From a checkpoint of a small mixture-of-experts model trained on Wikipedia.
Size: 11 layers, width 256, vocabulary 12385, 87.7M parameters.
Below are experts of layer 3 (counted from 0) of a mixture-of-experts language model. Rows are named router (the router's row for the expert), gate (a neuron's input weights, with its number), up (a neuron's input weights, with its number) and show model dimensions 0-127. Each number is 128 + 24 x the weight over its row's rms, rounded and kept within 0 to 255.
After each expert's rows: a language model's description of what the expert responds to; "gets" lists some tokens that make up at least twice as much of what it gets as of all text. This comes from a sample of Wikipedia text that the model never trained on. Tokens count by the router's weight.

# expert 30
router [116 109 138 139 112 156  91 131 163 119  79 139 146 148 128  99 133 113 112 161 139 121 116 153 104  97 130 143 108 113 141 137 156 161  85 136 118 147 126 119 123 127  89 141  83 114 149  97 117 100 125 131 127 129 121 148 102 119 130  99  86 155 131 122 147 146 162 140 137 111 139  87 162 132 127 124 144 123 147 110 111 163 131 155 102 149 100  71 114 165 101 134 154 115 126 161 168 124 109 112 124 119 122 117 195 109 129 141 141 150 122  90 119 139 143 112 101 135  90 189 110 142 124 188  70 110 166 157]
gate1 [113 173 139 173 158 137  99 128 101 104 111 129 113 139 162 160  88 148 131 151 126 151  70 119 119 135 151 131 110  98 152 136 133 160 114 180 144 155 134 124 162 175 145 110 134 141 185 120  66  93 122 148 154 188 166 121 105  92 119 170 134 149 111 143 142 109 100 133 155  90 120 113 124 145 130 113 145 113 119 166 120 122 180 123 185 134 138  91 116 133 118 157 140 152 123 138 117  89 161  99 147 171 112 149 161  96 145 113 147 143 166 110 187 130 128 180 164 123 143 132 114 109 122 135 131 134 139 144]
up1 [115 137 101 154 150 145 114 119 142 123 138  97 127 145 149  77 107 145 143 106 144 111 126 118 116 151 146 102 140  97 172 121  86 100 161  92 110 110 139 208 155 148 112 122 121 136  99 112  96 147 112 152 116 154 137 127 131 142 157 159 102 167 102 123  88 145 101 149 161 111  89 120 128 110 170 151 105 138 117 100 148 118 125 132 189 134 110 107  93 117 123 166 154 103 140 169 145 118 101  96 154 132 136 103 107 131 132 164 159 112 151 105 115 139 131 166 121 113 138 156 148 142 125 122 119 110 171 137]
Description: Inner pieces of German, Scandinavian, French and Korean names after a capital, like R-hen-ish, Sch-ne-ider, G-ang-nam, and ö or ø.
gets: " | ", "re", "ir", "am", ",", "om"

# expert 16
router [144 116 142 129 125 160 141 109 114 130 176 188 122  94  94 149 129 123 162 173 112 139  95 146 118 171 123  96 114 154 116 118  85 119 167 128 147 134 149 159 161 155 116 139  78 131 145 133 107 115 114 139 106 124 116  96 123 150 136 135 135 110 106 150  95 119 140 165 151 111 176 105 141 134 141 109 144 132 124 174 148 125 113 128 119 152 109 119 157 153 106 150 130 135 126 133 102 107 133 130 116 109 114 132 155 188  80 107 127 148 110 171 170 125  93 109  83 137 143 103 145  94  97 132  92 154 104 146]
gate1 [110 111  79 174 117 111 118 163 160 144 124 147 152 124 148 133 110 161 121 138 117  89 123 134 108  88 119 102 118 117 158  68 119 107 160  89  92 128 140 124 124 133 139 137 143 129 127 159 124 129 143  86 162  99 131 167 132 187 109 152 115 126 125 139 127 161 146  59 105 147 102  83 121 100 114 109 100 116 112 142 132 146 142 115 117 141 114 133 118  79 120 128 168 136 153 201 174 156 148  90 104 114 125 111 134 122 132 148 143 122 118  88 108 138 142 162 143  97 131 134 115 118 145 156 104 142 106  96]
up1 [115 135  79 174 153 129 120  89 172 130  94 161 164 125 125 119 111 164 128 116 167 124 105 149 127  66 172 105 109 115 119 103 112 170 157  88  93 132 104 123  89 186 150 129 135 181 152 142 116 110 145  81 114 118  96 184 146 106 140 125 126 144 112 136 114 130 122  92 127 121 146 122 158 169 123 130 117 126 142 144 153 133 135 140 111 163 119  84 112  84 146 119 146 121 131 160 190 148 129 101 119 149  90 107 154 140 183 151 146 139 137 141  85 121 140 114 177 123 143 136 130 133 146 139 113 121 106 143]
Description: Line-initial words and list dashes (In, On, - A), markdown table separator rows, and ISBN with its following digits in citations.
gets: "-", " |", " in", "In", " In", "|"

# expert 8
router [121 148 142 101 111 160 149  96 155 116 153 173 161 146 126 134 132 151  85 140 116 107 131 133 131 147 134  77 148 123 153 144  94 102 120 110 150 154 116 158 117 114 145 129 132 136 139 127 130 120 119 179 116 122 113 184 174 141 130 159 155 138 134 132 111 123 130  92 133 144 131 132  82 155 155 114 120 116 137 152 133 155  92  94 156 140 104  98 115  68 152 131 134 135 106 121 162 155  97  92  96 142 120 154  98 114 173 102 142 135  99 125 142 124 122 156 103 157 139 144 141 105  98 136 138 144 153  97]
gate0 [137  99 168 158 136 131  93 117 125 105  97 149 114 109 122 127 134 159  95 116 191 155 131 115 115 117 150 141 138 125 181 105 111 151 165 131  98 103 113 139 138 108  95 166 165 131 113  94  88 122 108 137 157 149 160 116 157 107 148 103 149 105 106 133  96 160  45 121 130 151 159 146 135 132 157 147  99 150 173 119 126 119 138 121 104  91 156 148  95 136 173 108  64  97 163 120 149 138 142 124 157 142 113 115 146 128 114 180 128 145  89 140  77 144 174 117 111 142 117 156 135 157 101  85 125 142 137  87]
up0 [167 131 142  78 116 117 141 144 125 153 125  92 139 123  99 110 158 129 138 123  97 128 134 117 114 145 109 119 128 138 118 151 167 144 104 102  94 143 138 129 135 150 168 135 112 122 125  99 115 133 158 123 120 124 101 111 123 145 126  88 194 117 113 117 118 108 132 120 138 132  82 142 140 168 139 118 150 128 126 109 152 118 114 130 157 151 110 121 206 129 123 131 137 125 102 143 152  59 126 163  83 108 156 153 150 119 142 102  98 160 131 139 146 115 121 124 167 149 129 137 117 131 122 121 102 153 123 108]
Description: Blank lines, table pipes and dividers, coordinate separators and range dashes in lists and infoboxes, such as °N, | — |, 8,000–9,000.
gets: "\n\n", "–", " |", " The", " | — |", "th"

# expert 0
router [109 112 144 126 134 109 161 127 103 178 139 148  98 117 128 175 106 142 126 105 131 143 132 153 114 146 102  82 132  83  97 110  97 124  94 143 144 161 138 155 137 131 135  98 110 129 161 113  93 123 101 121 122 131 115 166 124  94  91  93 134  99  95 116 132 116 134 182 118 105  97 156 124 161 111 126 138 126  90 138  99 113 126 120 158 161 122 136 102 128 121 133 120 132 133 111 128 100 129 154 120  85 160 139  97 157 103 145 132 115 111 155 157 101 111 111 108 136 156  91 110 123 121 124 162 100 109 105]
gate0 [157 117  99 124 143 112 153 104 121 140 132 136  70 139 136 108 103 114 170 134 146 133 139  91 123 143 160 126 124 100  89 135 138 119 188 104  89 145 109 135 118 143 159 140 105  99 152  90 117 145 143 115 133 145 123 140 183 163 114 160 129 158 141 109 120 172 128 146 123 123 154 146 142 136 119 127 157 115 126 137 148 110 153 134  91 122  99 130 129 120 136  98 105 135 102 122 105 152 134 159 145 172 148 116 135 111 148 113 170 113 151 101  82 167 138 131 107 130 170 133 125 167 145  73  91 121 130 146]
up0 [138 157 119 123 125 114 119 145 127 115  98 151  96 142 101 111 120 106 186 130 140 187  91 164 133 138 117 104 111 107  80 119 111 120 163 120 117 161 149 123 125 122 133 124 103 112 164  94 106 135 137  49 129 175  76  92 197 114 107 145 132 158 154 134 110 175 171 110 148 108 145 129 174 138  99 137 158 113 146 127 131 140 151 129 107 138  82 102 136 145 150 121 109 134 152 149  96 118 134 151 144 102 103 111 126 146  83 112 148 146 123 111 103 148 118  86 120 115 150 123  91 154 115 119 120 110 105  84]
Description: Sentence-final periods and word-final pieces, pronouns like him, it, he, and table-cell ends such as country codes, Turkey, stage.
gets: ".", " it", "s.", " |  | ", " end", " him"

# expert 7
router [ 97 135 120 113 124 150  93 116 155 131 132 125 159 135  87 123  80 144  69 103 152 166 129 148 105 123 132 126 143 146 153 157 116 116 139 111 166 118  98 137 114 110 103 160 119 137 141 111 103  96 100 109 115 117 158 158 146 121 117 149 154 136 120 135  72  90 164 159 142 114 150 174 118 127 167 100  68 130 129 143 113  75 144 125 140 117 118 147 149 159 109 122 112 130  58 138 121 110  88 102  85 169 141 163 151 119  99 125 100 160 141 183 123 121 116  97  98 127 105 129 132 162 136 138 112 139 135 173]
gate1 [ 89 150 103 113 154 139 169 116 107 107 138 137 150 153 171 173 122 136 153 114 149 138 100 115 110 118 125 117 130 105 110 150 146 111 153 111  58  83 171 116  90 132 121 132  75 144 166 164 161 144 160 159  65 106 134 127 138 143 117 137 108 107 119 135 119 131 116 124 145 101 103 172  78 171 147 169 155 151 138 102 140 126 114 106 107 136 161 122 139 137 154 105 142  97 112 173 106 113 140 117  93 165 112  95 126 144 127 124 168 105 153 128 168 119 128  89 136 114 151  86 105 124 131  93 135 117 162 101]
up1 [157 100 116 146 111 105 119 114 127 108 154  90 116 149 133 114 112 138 138 147 163 117 159 108 149 108 149 150 135 117 163 135 105 130 162 150 148 116 108 105 112 127 161 138 179 111  72  88 109 152 137 128 181 129 120 164 124 130 162 135 129 162 126 126 112 110 125 160 157 144 137 117 150 119 146 117 137 113 149 118 171  99 129 128 137 127 122 135 159 139 152 140  81 118 118  90 112 140  92 132 157 124 152 122 137 118 164 160 120 146 139 145  80 165 159 121 140 145  92 152 124 151 114 106 123 159 119 140]
Description: Standalone capital I and initial capitals of names after table separators, plus numbers in table cells, such as IBM, "One I Love", 3:07.
gets: "1", " I", " C", " | ", "2", " A"

# expert 2
router [131 134 104  83 124 127 136 123 141 127 117 130 128 103 114 114 137 141 136 130 139 166 144 154 142 141 105 128 116  88 100 130 146 147 120 145 144 134  91 136 155 106 130 130 130 103 129 100 106  95 121 134 148 137 184  93 154 115 159 120 136 154 171  92 121 159 121  88 164  93 106  86 110  97 141 129 139 162 134 110  99 100 147 135 155 106 146  90 125 181 105 106  70  89 158 113 112 119 123 136 125 163 130 120 121  76 150 135  92 133 140 174 132 109 104  88 153 125 130 128 157 100 105 126 127 143  88 128]
gate1 [134 170 110 147 103 131 149 122  83 200 162 112  91 106 113 130 155 130  97 135 129  85 124 151 115 119 156 127 181 156 141 130 137 149  71 111 148 114 105 181 143 130 152 134 145 159 142 117 126 135 105 115 137 151 112 131 123 122 110 144 152 125 101 142 135 156 146 153 123 112 121 129 172 130 135 155 116 105 116 106  96 134 145 170 139 167 112 134 134 104 136 166 115 126 118  90 125 123 128 128 105  88 148 205 164 130  61 125 117 150 112  99 142 137 117 138 102 115 142  96 127 164 141 106 118 143 149 109]
up1 [108 114 164 137 138 131 132 100  70 123 129  95 118  94 101 111 133 129 120  89  92  80  85 147 147 121 169 151 130 145 151 178  79 130 127 125 103 143 126 135 131 119 177 130 137 120 101 147 115  83 146 136 103 137  93 138  91 129 134 138  82  88 103 134 136 119 115 157 126 116 115 130 111 158 149 161 170 131 106 134 118 107 127 134  99 163  63 129 110 126 164  95 132 131 101 115 144 118 138 128 159  98 139 148 156 127 125 121 107 152  86 106 104 131 139 132 162 166  90 146  84 149  96 114 122 149 158 109]
Description: Month names after a day number and digit pieces in table dates, ages and scores, such as 27 September, (aged, 19–6.
gets: ", ", ")", "on", " May ", " October ", " September "

# expert 4
router [113 151 128 165 127  87 110 106 159 126 112 127 135 146 121 153 121 120 155 148 132 149 113 129 149 149 130 153 160 139 124 162 129 120 118 156 157 122  86 117 116  98 145 132 174 104 130  84 135 101 150 117 116 132 152 128 105 150 166 145 118 138 113  89 101 125  99 157 139 121 137 122 167  97 124 171 107 142 157 144 128 117 157 163 137 114 153 137 134 165  95 129 153 152 126 137 104 105  96 150 170 135 147 143 109 117 153 104  77 155 110 110 107 111 107  79 141  97 119  88 166 144 133 148 157 102 132 149]
gate1 [ 83 122 108 138 127 160 103 110 131  88 122 147 118 165 126 102 144 158 142 114 105 128 111  69 150 136 189 122 114  95  96 122 144 152 100 137 148 112 120 151 163 119 135 132 127 191 120 111 113 113  72 169 105 124  97 155 152 129 127 167 112 176 132 173 189 108  90 127 135 131 111 161 165 133  85  78 121 109 127  95 137  94 134 141 183 147  74 129 118 155 151  95 119  93 135 139 152 121 157 155 141 101 150 156 109 109 145 125 102 157 156 129 136 152 126 137 119 134 112 148 135 133 141 122 121 156 103 110]
up1 [152  86 150 122 127 121 159 110  98 148 142 108 100 124 102 120 111 112 122 139 139 127 181 159  65 135  96 138 130 118 173 110 154 113 138 145 131 120 114 114 117 134 123 114 139  76 139 123 131 152 160  86 178 128 127 122 118  88 128 108 165 134 137  84 126 137 141 126 114 128 133 122  89  89 147 177 160 124 116 144 152 123 109  85 116 133 126 126 137 107 109 172 148 175 116 169  92 112 113  98 123 158 110 135 123 140 124 123 177 133 122  86 141 113 150 132 143 127 146 159 124 128  73 152 132  79 153 146]
Description: Word pieces in Spanish, Portuguese and French names and words, plus years and century numbers, such as Ville-g-as, Port-ug-uese, 2-008.
gets: "1", " F", "ill", "ig", " G", " T"

# expert 31
router [140 104 118 154 129 154 122  75 131 105 109  98 146  94 147 130 107 141 123 131 165 103 109 116  77 142 151 107 150 136 157 129 129 149 126 146 154 150  76 127 115 139 146 165 140 116 125 148 154 136 139 151 138  86 121 154 133 146 107 125 133  85 117 131 109 105 131 132 100  69 180 165 129 102 161 133  96 124 152 114 140 126 134 119 160 140 128 130 165 115 130 131 113 119 119 138 139 134 118  89 119 166 100 123 136  70  89 101 130 133 159 117 119 118 145  94 115 144 136 132 117  82 112 135 134 127 158 178]
gate1 [137 165 123 156 174 117 104 102 127 104 132 138 132 174 139 135 131 127 158 144 132 135 105 153 149  87 151 103 121 131 149 132 105 164 122 109 140 113 150 106  94 122 109 149 122 147 110 158 108 111  78 104 144 130 140  94 137 157  90 170 117 101 125 128 119 138  83 104 146 111 180 110 148 121 149 117  97 184 149 176 117 132 140  25 127 122 141 116 112 160  87 107 130 182 102 174 136 146 151 143 153 158 124 118 161  97 169 135 133 140  83 151 134 110 136 129 153 113 126 115 129 111 131  94 116 150 122 117]
up1 [151 116 137 134  73 144 109 140 158 156 102 150  83  76 170 131  77 130 112  85 112 140  66 150 140 161 110 151 112 107 145 131 101 125 137 119 113 118 101 165 168 125 107 182 136 134 128  85 130 137  99 154 122  69 152 132 133 142 171  93 124 140 115 131 101 132 197  96 142 113 104 132 130 132 152 110 117 123 129 111  72 116 138 101 130 101 140 153 119 163 129 155  92  84  97 146 104 108  84 113 105 155 127 176  99 118 118 120 151 152 142 130 113 157  94 110 126  80  90 145 149 117 152 130 119 114 130 132]
Description: Commas, of, in, is, for and other function words between phrases, plus infobox labels like "- Coordinates:", often with trailing spaces.
gets: ",", " for", " of ", " in ", " is", " of"

# expert 3
router [123 121 132 131 124 110 113 127 115 143 111 128 104 142 150 136  90 106 150 125 117 135 130 147  96 124 169 119 108 147  99 111 103 166 136 157 141 103 113  94  82 112 121 142 126 115 128 104 140 167 124  85 163 144 135  93 152 122 126 149  87 131  81 139 113 156 137 125 120 102 105 128 150 145 100 158 155 154 149 144 118 118 143 163 148 118 150 150 144 114 113 133 165 124 158 131  93 134 122 165 168  95 147 166 148 117 119 127  77 136 138 108 117 146  90 133 151 104 128 119 104 169  71 107 108 105 105  89]
gate1 [127 107 109 170 158 148 159 120 141 120 125 155  85 144 127 129 141 175 170 136 133 155  77 148 139 129 161 126 146 132 117 136 113 102 134 156 140 172  97 122 150  97 114  97 152 168 112 157 117 145 112  95 123  90  94 128 110 136 142 161 114 104 122 137 140 103 131 115 118 136 130 133 124 133 101 133 110 123 134 118 143 149  97 116 122 159 139 138 138 117 118 137 133 173 189 146 148 159 105 125 139  91 151 130 187 143  98 126 123 152 145 151 133 108 133 140 122 128 126 168 112 114 136 107 124 133 111 115]
up1 [115 177 139 103 105 119 128 124 121 169 104 161 114 118 136 191 123  94 126 127 138  94  92 165  98 134 131 104 113 150  94  83  96 162 114 123 161 144 151 105 146 140 121  92  91 158 185 116 125 126 146 123 167 178 146 109 134 159 137 142 157 130 152 129 149 104 163 105 134 132 108 102 139 141  92 129 111 142  85 109 158 140 147 142 135 158 134 137 100 120  84 103 104 125 112 112  89 119 118 129 115 142 144  97 188 162 130 172 130 126 130  95 133 156 135  83 163 148 133 132 129  99 167 151 162 140 106 127]
Description: Inner pieces of non-English, especially Spanish and Finnish, names and words, like Su-omen, -ión, -rez, plus digits and commas in dates.
gets: ", ", "1", "2", "os", "a", "as"

# expert 28
router [ 88  81 110 143 147 174 132 110 125 105 158  96 113 145 121  69 125 178  84 129 143 143 119 112 147 136 158 105 111 151 120  95  82 112 124 119 116 130 113 125 168 120 154 140 112 152 123 147 122 136 112 159  91  98 106 146 130 127  86 160  80 181 130 127  97 133 171 130 108 142 108 135 110 158 142  95 108  85 117  97 112 147 103 153 113 109 125 121 130 143  91 147 122 124 111 166 109  93 117 137 142 100 153 102 138 167 152 122 158 127 134 145 123 133 142 124  70 100 106 156 141 141 145 140 127 120 152 102]
gate1 [165 135 129 150  82 145 123 142 151 119 135  94 131 101 141 123 130 132 122 143 124 116 105 123  96 171 137 101 117 156 152 121 139 119 151  79 145 116 106 133 118 121 100 126 157 104 154 125 170 130 123 106 127 112 141 129 154 172 169 128 137 119 136 127 146 132 100 137 191 119 116 106 131 123 113 115 175 138 142 138 109 131 132 105 143  89  96 106 130 135  52  94 100 125 108 175 130 108 115 110 147 175 185 118 115 136 181 120  72  93  97 123  94 153 125 178 138 162  93 144  99 137  99 133 127 133 154 133]
up1 [136 171 120 164  56 136 159 112 133  80 126 127  93 141 118 122 141 148 133 113 134 137 116 136  80 128 123 173  93 172 110 149 153 136 151 112 148 119 131 121 114 121 125 149 103 153 132 163 132  91 141  96 129 127 135 132  92 122 165 150 153 134 130 124 106 145 129 157 153 152 152 115 133 153 155 131 159 139 172 135 104 161 158 100 130  94 136 105 106 103  92 103 103 117  89 155 177 110 123 149 150 176 175 139 121 137 147 136  98  95 171 120 119 124 115 152 133 162 121 133 132 120 103 134 119 156 123 124]
Description: Digits and decimal points in numeric tables and math, plus degree words like very, less, almost, a few, and abbreviations like Pty.
gets: ".", "3", "er", "4", "10", "0"

# expert 24
router [175  96 117 102 158 118 115 121 100 135 131 139  77  95 120 131 123 135 134  83 146  77 129 117  90 124 128 151 185 112 119 124 147 126 148 130 142 112 105 162 103 125 144  77 108 119  97 128 106  82 150 129 133 147 133 166 129 138  90  91 124 115 119 133 136 132 115 177 135  93  94 135  81 136 152 106 138 142 103 145  97 121 165  96 143 122 158 146 165  96 160 109 136 158 106 158 103 138 119 148 152 151 126 142 112 123 156 153 150 170 134 143 109 133 143  84 119 143 163 108 167 142 111  94 126  90 175 145]
gate1 [100 114 144 125 121 143  95 102 127 119 132 157 113 143 102 100 137 127 163 112 122 127 106 101  98 103 134 182  95 187 168 130  97 154 111 152 140 162 103  95 132  81  93 135 150 136 110 149 138 144  70  94 141 134 164 109 164 137  80 111 123 170 106 104 145 121 152 129 152 142 126 117 123 147 143  79 155 122 111 135 123 178 135 150 143 112  89 110 142 131 147 119 156 113  80 135 163 126 144 166 149 126 103 141 127 112 139 137 122 101 135 115 133 134 133 144 130 109 117 136 106 131 102 165 156 123 105 103]
up1 [149 165 174  77 106 109 136  87 106 160 114 159 117 118  94 138 121 124 130 109 119  88 112 144  82 116 127 140 108 182 172 145 119 154 117 167 175 131 125 146 103 112  94 120 104 154 125 124 165 119 121  85 131 128 164 109 190  92 106 127 134 116 150 145 135 155 146 136 143 102 113 143 115 101 115 125 111 155  91 146  93 112 141 107 149  91 121 144 127 172 149 102 141 113 103 150 101 161 132 155 141 134 142 124 113 112  93 169 137 175 143 123 112 155 136  98 116  96 143 123 122 127 125 131 154 119 135 111]
Description: Single newlines ending list items and table rows, plus year digits in birth dates, like born 1980 and list dashes.
gets: "\n", "\n\n", "-", ";", ");", " has"

# expert 27
router [132 129 110 110 111 126 116 164 110 131 100 167 121 122 150 110 159 128 120 105  85 138  97 183 113 135 126 121 132 123 124 171 103 130 154 111  99 174 113 145 160 109 134 145 118 124 147 160 112 127 115 164 109 144  80 165 137 106 120 105 156 127 145 126 121 147 141  93 141  95 152 132 109  97 126 113  78 177 138 138 102  98 113  98 130 134 144 135 160 117 114 162 151 118  87 149 145 150 160  75 114 103 133 162 129 126  83 101 144 156 126 135 158 126 134 125 106 131 150 119 166 129 159 123 124 158 161 138]
gate0 [111  73 132 140 117 134 138 174 123  81 105 103 152 125 138 102  82 119 114 138 109 113  95 123 152  93 134 133 159 129 144 148 165 169 125 134 113 133 146 142 164 120 178 130 161 137 151 132 160 189 157  99 135 109 184 116 128 128 115 155 159  93 137 146 129 126 135 143 130 168 129 111 145 152 175 105 105 148 144 134  92 154  93 112 141 163 137 141 112 147 149 118 140 119 157 130 181 115 121 147 116 179 118 176 141 133 125 173 118 174 131 104 106 125 144 113 123 128  96 143 105 129 126 154 135 122  93 118]
up0 [151 161 116 139 120  88  91  86 127 158 161 137 128 135 147 167 132 140 123 112 141 135 178 126 108 159 135 108 135 145 135 108 118  96  97  80 137 125 112 102 131 131  99 105  89  91 115 118  78 109 118 119 109 139 100 120 159 141 183 118 109 142 107 100 172 103  78 175 125 118 149  94 122 143 148 150 124  89 119 136 156 142 130  91 115  67 128  97 126 151  89 127 107 129 121 154 113 155 145  75 145  98 185 100  53 100 137  88 104 119 143 135 128 132 139  98  93 184 125  75 154  98 127  67 164 110 152 103]
Description: Double newlines before headings, He was and he was, and verb or adjective starts after was or to, like tri-ed, exerc-ise, che-aper.
gets: "\n\n", "\n", " He", "==", "===", " He was"

# expert 29
router [152 107 128 133 162 152 128 118 108 126 112  99  81  69 129 109 101 160 108 149  95 126 123 138 138 113 147 152 114 150 121 118  96 116 143 129  92 115 120 103 142 110 116 108 114 166 157 116 105 136 107 169  98 164 161 119 143 121 182 112  94 185 132 146 118 152 143 118 130 118 153 117 119 120 147 149 132 134 145 174 147 164 110 128 140 120 162 156 174 138 115 126 105 132 111 110 125  76 135 133 180 105 144 140 144 105 165 128 171 110 119 138 136 100 146  99 181 128 143 171 118  99 132 104 162 181 129 126]
gate1 [ 95 136 104 138 115 138  84 149 109 184 135 141 135 134 156 119 130 168 107 161 161  69 124 128 119 146 166 134  87 155 118  68 119  95 131 134 134 129 119 142 145 144 171 125 134 129 121 109 116 111 140 138 163 159 129 145 127 132 107 128 122 151 130 104 104 112 100 139  72 141 116  91 137 116 107 136 142  77 119 137 124 137 111 137 143 115 134 120 171 130 110 108 159 161 145 138 179 162 171 163 151 141  65 141 127 112 194 145 144 135 112 119 126 142 108 148 142 152 102 160  95 147 110  77 143 151 110  87]
up1 [101 143 155 102 152 109 151 115 140 115 143 132 173 138 110 126 181 171  98 104 135  86 113 117  68  90 124 163  85 131  96 124 156 102 153 111 130 147 141 136 132 164  75 141  85 130 137 112 154 135 154 140 133 103  97 139  76 141 128  90 137 133 162 105 180 142 129 124 108 170 137 131 126 119 156 178 158 113 148 111  95 123  98 130 160 144 138 135 105  83 132 108 125 175 126 102 153 101 141 115 160 112 146 169 128 148  83 113 131 116 166 158 131 111  87 116 138 138 140 116 116  93  84 141 109 147 103 126]
Description: Sentence-ending periods and the digits after decimal points in tables and results, such as 3.6, 8:05.08, plus sentence openers like It was.
gets: ".", "ar", " (", "5", " per", "% |"